Experts of a small language model: vocabulary 8192, 269M tokens.
Below are experts of layer 3 (counted from 0) of a mixture-of-experts language model. Rows are named gate (a neuron's input weights, with its number), up (a neuron's input weights, with its number), down (a neuron's output weights, with its number) and show model dimensions 240-279. Each number is 500 + 25 x the weight over its row's rms, rounded and kept within 0 to 999. Numbers have three digits each.
Before each expert's rows: "gets" lists some tokens that make up at least twice as much of what it gets as of all text. This comes from a sample of Wikipedia text that the model never trained on. Tokens count by the router's weight.

# expert 11
gets: "=", "–", "/", "ss", "ma", " ="
gate0:535490527447514479519500506466478520506513561521461520504520481502526494515502513486507508472509521467494468514523484473
up0:522533528516497486467527507496467502453546539477512484502489488487504532504550518551524538470507471507475510532501505512
down0:515456495489496468517501505474523511502475515514535528477553508490494502500552538498497471489475535526476496484472536495
gate1:528453471482493555474514497486503494547444477511512549469545510508501487487477501514479491512516500511483474520495520513
up1:521458497545502528519525508500483507530506527506469524510522475507509467531486485510503441497512484502510470505501502486
down1:481491470523467483508488493501447448477496550517511482542559502502460470496495514490501512509500521549486482561537462527
gate2:516551464510475504529494454530504533478502468508506479494463506506457513486468482464498500480502514523455516494484494476
up2:488492505492499539500507513464450536517525533534478537481471523537543502513483537485487505529486507493511507562525541503
down2:466488473494515489448466538496466529470536528498498529480522491532480485516490500479508491498500492505474490527490456497
gate3:518515494490496506537522488504521522532484563506469479499474453517465518546533521540476472473486512481516462515511492501
up3:503585503493519516510535480510477475526489514538505487549503483532487464513464516541469499496497512486517511491472553489
down3:504488532534500518508475485523517495504545500512494476481479544512509522465469483499498481476496504507513490466472494558
gate4:508507504511496494533478491525514494509497468501481521522517501498504463492456491511518520517552562477515445526473503510
up4:482525508517477570480512528477522495530545466478531524493481507497535472547464519490519506502521446534520517470450519542
down4:507430513512504459491504480509506527483517475512495502532516469511469498530511489503519532505502476525419475487523512525
gate5:502484492498515499531462517512484523494487517525527481502547525507453506505497473482500544517466526516533498458468489465
up5:485532511480486481510492535507508471529469507549504518480504512509471474497487506491488467490496444516546490501483487485
down5:492477513459485459487531477513504474538505442516491511560448465520561498518491499500529452508481489489523513505481499525
gate6:534520510550511519508475472534550443493478523502513580461508526498495478499494474512488501482525516518516510471423511544
up6:491507468509489466449497502472485492517519478508467466464485479460535493496527523526492510505504486518484469558500509474
down6:505468489519458487490487502548518577509508549493527479489524510535512529522489528485471543503495492538509511515510491504
gate7:527496535512512521489528475538520532516555565478432472507470482549495508526504439519516472523515521500514540502503529531
up7:513474531505539476480485461487530495502466517515510495474517478503508456530508533515485517513547531504512505470540498496
down7:500460497525523485519515502511501494516459474489477500487505474525491472489511511483505485522517449438472539485497504476

# expert 8
gets: "|", " is", "A", "O", "H", " ="
gate0:495506496493495459489492519503502490479503450512485475504509521530488507508480503499490523534506488512555506483460504456
up0:473482525519509501479486493509526523531503432505511483489480527482506501479489503508477514520477509471523501486446479495
down0:503503471498480492538502512512481463493484473467518491500498491482523495486514471500470466494500487518517541527491494504
gate1:521474512513493553490481449473482517485467474501497514480516512481532500509501488519493533504469512543527457497549502477
up1:501445503506488447557498454525519472524473472501527464526538536522485484495468503472487545531510491483549508484463531541
down1:503476467469494520530497514520515464516513512510479486477498495492493534479461537515511460486501499480494491486463509482
gate2:446489485473511443482470485463496482461497464536491501486492524501503473513492498506535470513455465472479505513525485486
up2:500524515504493522521500506533515471530472472501463499555530512499482510491515521505463516465503518524505500493479529490
down2:510542496505516497471504518519504514538496524516490454535484490510542506501516492507535538472498525481532463509484530513
gate3:506541494483493524477499466499500456523479528544506500506480513474468526482511519504520508500496485516492513483532495510
up3:465482476505511476558467521509463460527465539507526480495544460509504497478490439451491522500492516498535517479487533475
down3:544489503488570547512489473479544474530479516465469508531517464505509469486509503499531472532464522468485514532510540434
gate4:521494503464533521496503525516517495463532497518526489501470482493517529502560487499501559513518474504529530485528459487
up4:455500527492500537494499523492513508489490504476501469469460482517520552488526516519478555496508451517511506519546478492
down4:529520489483468522488500468528455484511472501501507486483476506484490499480514466531517478472505534474514465499477509511
gate5:446492473530475549467491514531496507538518465531478441487492525503474500490517497528492451509484504525529496513476521502
up5:459484546503508510530485494466468491508546516445497512475488499459529513546509536468529536581498456499515498468509424519
down5:472509547520485530461486516530518509513508507521515526491472489489475527492555496500485512495470501509518473494527512512
gate6:443501528500487506465507490514510510501539525489539495476547474508460512524487483515496503500499519489539499490484505452
up6:562501512467477491490529490538501458572461454476604529522491537491511481550470508478452526506469486519471484492519498507
down6:468478485505499468468490500492448496539526512495496535553536487516483468495501508522477520532485493500534492443528525542
gate7:473546500479484495485502476537478515499471524476505533468544536458458484463491484535495487494537535519495493512487538496
up7:501506496500445545526521518545474520486532496484504541507507518534469531511498495513454484492525474501517513559436480469
down7:513492492503517512458478497534500476533478488499488512530487512534450476533484493477477490462494509468479490514477510481

# expert 5
gets: "al", "t", "n", "c", "y", "e"
gate0:537488505470500474496479510551489464501519483497526495522489506522518529482468502504511533504480498550491446520532541514
up0:499510481490484473511513559470462490524506472483519511512463528504542510516455517505474522512515442507528484512488496511
down0:562506505517510510464509523496497503519536489514467538483495493521515497498520531534520465503497469493527498503528500465
gate1:513545535515467487527527501476517531488473516534472516521468512476504468502487511501485465480489503536518473467494496528
up1:496468489500498506464506472535518493508494490491528475517524506508476498498538464486477518543508520491504513530477457526
down1:508545483529450490459485481443494516519557494482485514548492499538453504506467489567527532465501530522486477533497496519
gate2:499498522467536505484491473515529542500501515521510497520499487478492514482527469497517507500487501484476532529478517487
up2:478487477544480520475512501479463520505503496490522452544456465449528532476531528517493479468486508486468486499470486504
down2:520516527474494461472525496548492508526495479495519516502519508430491503446525518530514537480543507521494535503482488521
gate3:501470466502470469512505499542503511520475456494483478518478536478456511496515529444446499523533496535472460529480481447
up3:476505467520466486448467487539476519521509505469483546516480501486494485523496537517523518514537562519470492489497523499
down3:510503501526517465533495494540500541443529502453512492498496478502498500484510479500508528525515478503474489485504501478
gate4:482473460471498536504505485480490501504518504513499478504514475470521495546484511519490540458475477517531513481477494506
up4:514480519538452531491531496509510517466501507508502492460485499495487494509520485517483512485481468483501481521509502493
down4:485538515487581541500519497477516484528533518531470514484474538454545495514508464488531485514483486487499499542538482483
gate5:480518479517489483495481463516541492507523491494467496517496522499503472478510529509504519532483497483497438505472503487
up5:484491516570526499501498511471482536470488482507508488505497473444486505533504484483482491484505529475477498504505512483
down5:477520532494481505500527495507509470524482466465547553499503495506507453533478463518513477517519485512521493497490558489
gate6:494520553499534540498506552526508524505509526503492525514506480574494522501432497495458516509490547528456503481486489530
up6:525480502525482479462496487487470514554474544480496499533494476487518456529517493520550453462513506509487421464479514458
down6:503537555502508516481477470459530564538489516482490510459494509509511479520486475525475488478531512502508557493508515531
gate7:474462489491514456483539471501513480504462470497488492471524495489504522500505544499522448472496486513506490509523492536
up7:493513493506491472533481468521505496497537513522536477511492480443484510453456515482472502489474513477519482472503494457
down7:487502538496519523498470533509525517500461488527472511500508494537518485499515490518487476506478470531488537454513504490

# expert 14
gets: " 1", " 0", " 2", "1", " 3", " 4"
gate0:515483484518513473476529482554548482544459507494521550522517522517495505547525534502490468497493510489486477509485479519
up0:503483443516471525507446483530479515503565518496532493514496496503548493526546520512520512562472494477529477514493417510
down0:502513496511492466493486481508422543549480499475513473477497515491542475473484523500469487556486510499493512515491497549
gate1:485493554467462486448478501467501519486477506507526510529537552505549530463530563498504480526468490484497493481488493490
up1:547485498512548526529503496528501477526490466503456521509491474504500487575460482482499517487495492561500492503490499472
down1:466482533492541482488559473497491475504489495508533563497532487532482533477506482477513490490480499495480507505570561507
gate2:463545511470514527487509536491488481527521517489486523485525504519492514521535493483517490514533513498526517489487488496
up2:498509473472483490462539481498485498535458511519527509490506513523428481535502489503513534545537515501541511488489500506
down2:490499500512460499497481526526520504445519521496490483453461484505527455504484508496536488533524479511499497545522508433
gate3:540555512477522501466517532491511465511458462448516503521510496506451499497543492523461501506522529482499486482495486525
up3:460495514527472485483504503504488551510540495541506513465523491493474514524509482486523511490520480484485514505531537477
down3:493550514521501444525492517528490510493499510507520514499525498497479524523442495483525487498508515515521512535504490480
gate4:492496516501501488479504461516516538547503511490510504520478457511440507457504501504484524498491424505494503507530533508
up4:468527491452451500536488498497528513531487483504486501531521510540483468467467511525482460500501430502551496487479534479
down4:475535465474478491520494508442504514547501527496504474536494502510510487513501556496485495501519444490451489452520495476
gate5:521492484483474541530498515481551487511527497515480472519517489478540474524506505502518521508487492458533490530486448478
up5:504495518520491531504503466506494510510485522507472533486491493521425480509531514477474487513531497548488507487489534509
down5:466495540477530514497554499490512504520487484481471467538520514490496495513503469505531535530427507512538506501504482479
gate6:475497497526528500539490461480462503483455515515483481486486506510504504507533540467469517499484531493486483495485501449
up6:536527513483492515516546516533544519502536530487538515520500499494471510526452473538529493459495479495487533497492503555
down6:490511509477514520489526479508536533432487524515499507579523505476489499518453485536534540497496490516505496492503483514
gate7:509511525469548484439488433472488524507516517501500551482500527521454494499547514512503490513526497516502497457531494517
up7:506506485528506469491488478509506496515482505511494485445482523498467493481506506455492513515469487481504510504476527469
down7:466499471479545477483492500496506477499495527534501499540465488535490485527541469504503516512524473537524523480489516537

# expert 6
gets: "\n\n", "\n", "\"", " \"", "born", " this"
gate0:515514488502482473481540504530522467511487494533486506461505490508564484540471496538512525502521536485495505486470501498
up0:499460507485505506511506530500494522456488470476486559522494539503488500440491499516517460506485448458502530528545507511
down0:538537559483482483480547506485530554435485449490492545521511505514469545473511455473475519495496472472509527504516537529
gate1:474506496518513503475488450500512501484509474513502503512490443503471516492492523580458512527531514497527461480501548492
up1:493478496488500509539515515461495551533510477475466492469472491471487475488517542458494484533483506460474503505492463518
down1:491483500467511504520458517529514512473475491493463475574508521499490476483527542516471496535570496531499521487515524495
gate2:498467468471506544520527474564517503512530468491491497571481475516511492514472538473488502517489508520532488485490489516
up2:514476488517508474546522487509524467491483506498461490535502474503523470473482447515510504484497524515509466501508488501
down2:504455513473526471521488485506492527534474487467518486513426501506469524492466522531508478512551491496488495521503503499
gate3:492515493489532439540462484512482502470503512499518469487464455459497441493473479532530539492452540509495533515505496491
up3:455538485459488473528487499507480510465486478525489478466451511455517498494488469502499492491505489529505492539513510475
down3:451530509500536472491494543534521497438452450506539545472522522533477509491479505464506484492515516539501488499569517491
gate4:494503517537502495485514478503497492486516471487468536542467517504492498543491526527457513479514487509480526470504510488
up4:490489511499468507552476514481521540499529499468497500534529492568475451479492489469484493479478458501505511510542479526
down4:504518488490492526510419471479484512488540479477529461506530527527558472478531505557518501562516487484488491496537527473
gate5:490483457488488528492498473488478522534545483464521445487510531526539498483543499484502460488479462475494551515522468511
up5:501480516529503507519498497472553501508486515525466519492502499461481509490443473521536520492526507488481475487466490463
down5:493485495502515468483522514500525507547493524441518480531490528500487464521467509474489512495489495549455492488446507510
gate6:537512501511511531465494522476547526488534525508467480506504539538499549483510487502471436489536540485525512488492505522
up6:511480515502485478497516463505472477494488542483550485489503458500491463508517535509513490487434496505471501502480487504
down6:474540507513498503479457508502470504525538503530479462504500498518491520517492512500458486561509526484460531499522508475
gate7:526517533507505527506492457510507471477472499485485503496504464468510528524502523529490506496476526498490518476503505484
up7:534533507524477518499488495490486472401463457553504509500518532501502491476504486538493474506517500516486477468508527500
down7:493495510502503460516504476529486510497490519497531515488560478473490494507461480492515546480511511505504534538499493513

# expert 7
gets: "-", ".", "g", "\n", "|", ":"
gate0:502578511509524480513498516485466471496531533507515500472522516483525501488505525452472547534492484487543532481524492526
up0:521516481480529480528469533460543485483485498485518466531531490458477521524460514524602525476524465486478491514485502534
down0:514499523493503491533533518492491478480522478514530492476524476490469476535472479493483489514509529539498480517534511510
gate1:449500495545516498477508484512512483514513482488502490511483527487525525533521529514510541503481497484491543500496523479
up1:466479501511525467500521512534529462528484520502500541483450532500543511523485499522516539520476486445488519525498493452
down1:523528551527497488469495487493489445517478487474486505496500517517509473528513512492518533457474476473507542532502505543
gate2:453504493479531531518539505464547476511515469512499513485495506486528489479513506543486481483500495524519483504485480511
up2:510470523511456516477474510442508500517481519480562452484513464529499475534504464524479474488499545508473509518507500484
down2:504507534523513497490502509496479493448544514519546492527524475538480498547471481514514495512484485475488519515504515506
gate3:489501473536478503528519520437500530485439509484513511472487534484493469538500499505500496502491521521513473481481520497
up3:532499494482453415472511514527476472518473488504501476483538539493507477450508491464501503454502471514473511494519518480
down3:518470539584460463501482491484491485516455501465515493497514482468526487482556533447467482474483466478553489478468528478
gate4:495502525509494494491541488461512513499496486529519535507498495510468476455504556498489522513490506519501488467465522503
up4:500517524488503466458511492482541537490468512511532524517528520509544478503490546509528497508501503460470501480504472461
down4:509463507472525486493555564489516517427474548501561499508542496493479470496515525507506480472526511526495542516466540497
gate5:506548514497518471486506495506512489609492533505472498476544455532506536500513518476503547554516471454496506509523480492
up5:495533485518518474434498486515537496524506506481458514490501510508537518507509530502498506521522482434511478511509517501
down5:532468478481481486474510515528508507488463502519488530488531499489479511506490527476501521473499483516483470538438478501
gate6:525484478497497483475481497534493515537530533488490526534473500477507529509476456472436518503510464492499512486500513512
up6:489517499511510528511484450488491482480482469493480472493510551505490519485507506548505476465502486530500507519475533506
down6:485505488499497495530482473465475458488485462507508512470510499484504489480498495453515473524498516529523483534538480487
gate7:496530507468521499481450488465490506502543484502501508523462521518501512480535499507486530495459511496533497496455475539
up7:489529498510523499514422481463465491498514489483489474451455493449468520440499461527533496526521519496505518452485533530
down7:495501478508519469535496521502533502514465544500496518508526498513476513504437457503495502463436505479483473516489491520

# expert 2
gets: "s", "n", "l", "r", "i", "on"
gate0:485509483503465503492503488520480511436525563469432469506503475520525492517516488481504479504500497487562466487489486479
up0:507489473525543454532501522499507511496530527459485491491477502485520476536484470483529478500531519523488474490473475539
down0:513515469568477497505531510526505450517537468487514522472529499495514473496544493511489485532491483498500522534503479506
gate1:534449551527514482524495468498500490488482493506542481473515465500547443449488517492502500487449537473481496489525499495
up1:494514475515470469497457485495502529535501494479517535525472504477518510483523520442552482513456472519486509504506490478
down1:483512460521476513523510499520513462490479517539490490536488481482519527497518517515503500481480484520484468511535524519
gate2:498501479529453468516517498444526458499528530518482498500502497491495482541511514532518467535521503480504507470485513509
up2:481484502475503524506511439515506463503470506450502484518496489507532528469487462503513539493493483504494470466512479513
down2:483481489482512489480493505499504503531517502508499464464557561490501525498507444488457514460499502458500512503486526450
gate3:491496452516523500483508465475509541511463519517490440520478550493513506510499540500525547517464507465500505525533510488
up3:488502468546514500515524479482522546525481502524498509544505577516512519496507530528542540530502525491502508529481479527
down3:517516476452494484473463476488547480545507495535481490462502465518510518498505496474525499493449489504476477471464504540
gate4:564510488513489468528505496479516504514502494534529494498470446518459466505492466507453434505467475527479465471475497454
up4:511504532517439499507531534482510467461498527468489514529479524479504504511543510515525531532530506479528534522493517529
down4:490509496507513558519501490506530517494482505518500510522539493504494531515548477459463530457512556478489548527460500531
gate5:496536489511517526517524524475491510485507520557496516515452462477524526477489458458584485492504454526522514510453524553
up5:463519532450486480440469503492503496556501533509488522535497500489439522511471470499511499501461534480492501514509499463
down5:516497520501517534499536510500505521501522534492526570472527468533537493498405510527501515528517498514483524495519492502
gate6:497513496487549492470508545517495502504492476508508515534534498502509484506490499501523474471513476494487515476529495541
up6:498497493460509466508496498543501535451496514505482493474474497494488468460496468478459514493539465493525522509509489520
down6:499497463478508459509488486520493552492540504493531502493483474514478530525472491469516472500548535482482522457493512497
gate7:506490464463466526451506500550501494479483459528493489470552539475506493492493473462510493508495495503510502487467519532
up7:504561543483511481520488462537467509455506533507515555536448495520471498488494482472445529517511463523511501498481517476
down7:511488468512536489476508510508534516498481492469445500511499424508527517499491503497505491519517517512520510521545516513

# expert 15
gets: ",", " that", " in", " as", " with", " which"
gate0:533537520495553455518450514526512489457460517517520481499506451538485444485510512463507517551524516482496477498514540504
up0:523492543476553492488478526551509500486478515495522495485503468499505465523508511464518478536524516480506488502513541520
down0:445487546484457494482488478437537504499437481519488497494514516507558483487480482500450456470501536523499486488551470519
gate1:530513503488514542491486484560498488501516480473515471527502477496463494499491499481515515463491513486505523484476525539
up1:542423431522468520482499520506474497526502497526460507552500493465556486487508520501508529502531524526531470492480474454
down1:504491471483514490517537497497521536458490491517528489452502513494515478497506542506563502524495516481506488518491515482
gate2:516539490531490527487520492496455469527505494471493503551452507489502554510510518497493462524502483481469496453550516470
up2:434573462511485495470484497455503451515512495486487502476490511518468533463517508480526513479521492501497489546557548485
down2:470504463502514467475449564500562496507509498486505501474499512509489539514535471487492478470518486518517498515517515511
gate3:522508484477478504511486488448528509526481508525500516532475576481521479522523491515542505481499490484496499488476478524
up3:485506515509484502456530486521496471500516510455512521503519460502508522503493501508470480514515474523499508511513541492
down3:507527530483513482471515504518462520572498474513531497487508481492485499512482476477517483587511496506527432546511509506
gate4:490504548510506454544486523546464496547503513479486506500491497523504473457523517496459466479522502468508529551473481498
up4:479499507487491478520510499566475477590493473490529494493502495487554508456513522492480443521511473496520521560499508459
down4:486493522498544491507515514527507481509480518482549510509527500496537472497489518519451489486513501508509541491489457475
gate5:485495499509498511482618507513498494505470523506494515499497463487506502496476533525465516501509477518495485527480558504
up5:474460505490491519513519500568463526482501534524518498512474469497494506501494510529457510518497501520517527520525531527
down5:475502471514515524509527489494458502481483533534481497485471467496509537537488499518460498488516542524493499532486567504
gate6:519472554525463461547489480506486486467479501524514494508486522496537538485525525534488465489526519486516461486492499515
up6:487440535511511489493469484484512452516486516523499441529478515505500458498466538536521483541527470490501510523497477532
down6:504483501530511515476516476488489547480465514523526490474503521459499533541526491490459492543519518486487510490504509504
gate7:473466520451488516508500458518471480507519498496541502464483504486470481471482481495508462527513493495484485486505533538
up7:444459534466495518477497471465446467476532536503504510467467512520472500505453502507504469505539498483503520470512560519
down7:443528490518493523474499563483525499494496472533566477473503558515521528570483491483512503488463508481500501503551538491

# expert 10
gets: " the", " a", " an", " The", "ly", "The"
gate0:504529461524522511540502510503472498482514507444490499499490495464529510491463527503497493501523565504498497440480490483
up0:508514507508534534465475491500527539484522476551506533442532486543463497472523468480464477532519464473506531520528518518
down0:468489513472507509492520476468521536502472477511483529525525507500531527538482470500519531450473513511474480505527460520
gate1:467469475488448498495494453518498534541482508515502502486475502487503520486477525515502515453509475472584484525488513525
up1:477501535531495472500479536460533503503552485502497485476492508482532497531534475508475544511492489516492516538535516485
down1:460489510519513481485469471499514549490541462537498488506506459461490479504557518511470501500494496510495497501488563501
gate2:548506466489521506500459465520481486522502499500535456488524544549499465502533485470501440519523524494459498485473502466
up2:475560500519546472465501462508508525523550510509491486500525479485483492509498548535524506497480521561499544482515461495
down2:471532458506549512494518538493480525503542484497497492476476463499510509482513546487459478519484466489533518523515500440
gate3:490516477517523536538481537502451497549490448512464525481446458530495463544506515502497488509499492456478492500466492550
up3:520480576495490522497545516485518528453494549510517527502494499482482488485515490497540501532465489493496500486542461505
down3:485524525492532497503535466484507566470493499463449455492516492527501481461476484478458523493514528482491483484515488487
gate4:517524486532512496506532501532542515501503460495513495540482501513502458480524508474503473507493520483528496486471450521
up4:499483481485502517484516502488517529492540504546496467457494475509504504492504483518495523494507511512479497483487536508
down4:481485509496499497503529449483508505479481478501499511497491506541496491494479532485489479500452497491506495553475509463
gate5:516500526518478508491518522501532522501541495484527518514541514541555526503520504455518497480446486517517543491479433478
up5:489568500443485508455475507543537507486486452491541493454512479490481503471489481514488490519495478489432490524501503486
down5:490458560528490458509455533517513530474453477477476486528546499516499482506484482501491482461486480471512461510496478488
gate6:530476505481483535514492509531509512520493489462510487485528503477503501469497509475501506478476494490539503504488530451
up6:492480533464507489491517500529549501460504488461541506515513486500514518488485470471469507525489542500553532489447480515
down6:503501477520508508500474465510490526540525484498499510489511516488500505483505527492495511492543490543489474482486527515
gate7:472492542484517509525501500522460490498483471518497519531476488473534456494499502553464529505463542498469519535500456493
up7:464527476504514521534519500520472484437514455488531543563529463471472480520497513510501525521478508448496527486478481496
down7:512456516454478509488507487527493483519493501502476526506522479466482482517564450495569473521533501478523478476470521532

# expert 3
gets: " and", " or", " to", " &", " well", "19"
gate0:510506502461510489505464533505475525483471489499465517474535473482489475506481477476516519516455505494512536527453505527
up0:488483468525491477488496545462502546509515487513510487519495484545526516525423495506494486508520454492485544510470485518
down0:507468520517536502465422489463509471527470463491509481482537501486488485543521530501506503520465488501507528491530495475
gate1:485498516523510486516504497495536527525463519504509492483503480513507490510474499493498471464470512509468520532498492513
up1:536450504506492516502482518522470488462480492518569509509527552519462520532503517486496516556506496516491517498508525527
down1:478468454511486525484501469490544495471535491523530493442510471549488533508492539488567500509508479520503476533501506525
gate2:530478547482464537519467477494491481516520497525497515508547511502508520497510471518486510514481502517515500493504441478
up2:476493481519489500476504531500489524483570490477490484466463505506503487489500462488536466505487538516529518532508545440
down2:490502515501502492500512530500472539451513462499521489486530474497488517526505482488544505483490511528513502500475500490
gate3:515547494474508495513462470484527473531527510543478467498497494447529533476525463492473497494478514528490470552511487509
up3:467491542481521498518519459515494513535489480505508508504529481458529531533517536523466518529461496448481489547516486494
down3:483456481491482550512536536507528487484531495521502504502504508510486495473475508539490532516467519476509462505505530517
gate4:461504483483482491506477448495517491532511493485512505483494475487473494472521506495551483458467495443483458499482538480
up4:524513531489515454523480477505497525481500512499542500496478528487554499494466504509482493536491500525536562511494480490
down4:526523509507488472504467489490512497496515445539495515501513538481503441468510516459468540488513463491515439530553536498
gate5:530530487468524506491490506487472482496470481510506467531490505480489492539498486501503507506508517459522519491494502512
up5:475493489500452466496479539486517512533532518507518555465469488541545492489547541508530496533476475553493495546512497447
down5:475495495493528477497559488492522483492532490546508510518491505501490518492497520521434505480511495491492511462517519469
gate6:466454492447515471538463498465507480501483502514513467517527506455490503492479487482475500518510504456519465541522480479
up6:507494481473538507478552502514506498505465521543526409522506512495492504528460524500489527509503496489556468475471519457
down6:519491508491464487503502511508472471496467541499511523507459509479494509490524472511549517473469496516482516482517499483
gate7:501507536494486549479485523500491494476521511500509495508516503525486520507502526486506503515480494485535498523520498534
up7:455488475521475502508488511478458494492527503537504468500484535492489533466495500517512489438452530465517520537534516510
down7:517499513523467483479468501522483442459458533458464479492509491505498514509470496493498530447474494497450547459512498473

# expert 9
gets: " |", "d", "ing", "t", "ed", " from"
gate0:508511515520541499484520564524463507543499454487527498563478491495516504527505534501495533481558486504545511469479466518
up0:470533532506459493499434495513502487523506495507434495500533481470494495517483452505474501515466494505455477522524549469
down0:523557473468457518493501494460473513524467481471485502502480488547504550505495468476467487520542513517497518506498472529
gate1:476453491470542522492568506465544525486515515533542519495485510517495500531479492472472473483480472516494539478472495513
up1:470494519487475489521437451524497502456460511487467472499489516499461506538503503493528508512539485467475467462554500489
down1:493489522489504502485500527504502492458504497480463504496483488535529481517535483503511537526523459506492532538482544477
gate2:534490482490523493484506462492475510500491513514468518525508565466491534515494527469498486490525473528475500499482472478
up2:509476471461505560510495572499513475530506569496526524532506492522474452503533514508498487488480508485553475516472446522
down2:512539469468488495480488493499487489522480469494509481543472472529506509448475515481497484514477481523533501452499505507
gate3:536472498531489471485514532516483471477495514545523475508460484507495523520507515515491481524509479494502507556541502514
up3:480484524478482553503522524534513500487524467486509496485536500548453495476525511485521483509535492542500462509549529484
down3:520466539465483544494497464482502507488518486479466485504514522476497490489516506532508479497522470507495522505483484520
gate4:528481501551491502513511503476488484461496505533517495512476499459461469485474493516509515492466485509486465492502527522
up4:479526479458480512484497471546558539516487487488488468511529460540508514503519538480500465494516512516496529491474495520
down4:479472491484458500508513455531502539493481489501496503513477500529530491490483544527458506531500490506466489516521480497
gate5:472507509474535526471509500512505514499494485481473493527517512495513508505518518509507499494490475503537495512510514525
up5:509486536528488537507519474504498497485474460487521504502483494498524553560514480512491479506530527486489505489486476483
down5:546513503549470469527492502477510469462498511483495472516504526556479488473503472491499471527500500519523521491524528438
gate6:489526511533496501482509492453509484516575501478533508497507488504508508507462502521481490505482514507468477513485489509
up6:471515466499500476481484485496503495452484506529498485506485527518531522516518482522507512504504520505530499509501469503
down6:518484505534488454526482511512484496481527499472514499474500479481485436484466477477519500498497507495473536527480491506
gate7:510492475467494545482439512457522490488470517468489528500477474466496516515537502510532501478529538502519490508500501467
up7:508484543496491485539509508498505510513553532509503475521477532513521481461492525504518506501449474492523496517483484496
down7:500515516495465540496511492547522518539495470525517526511443546504510447512459510504504534504504487463506504512462524484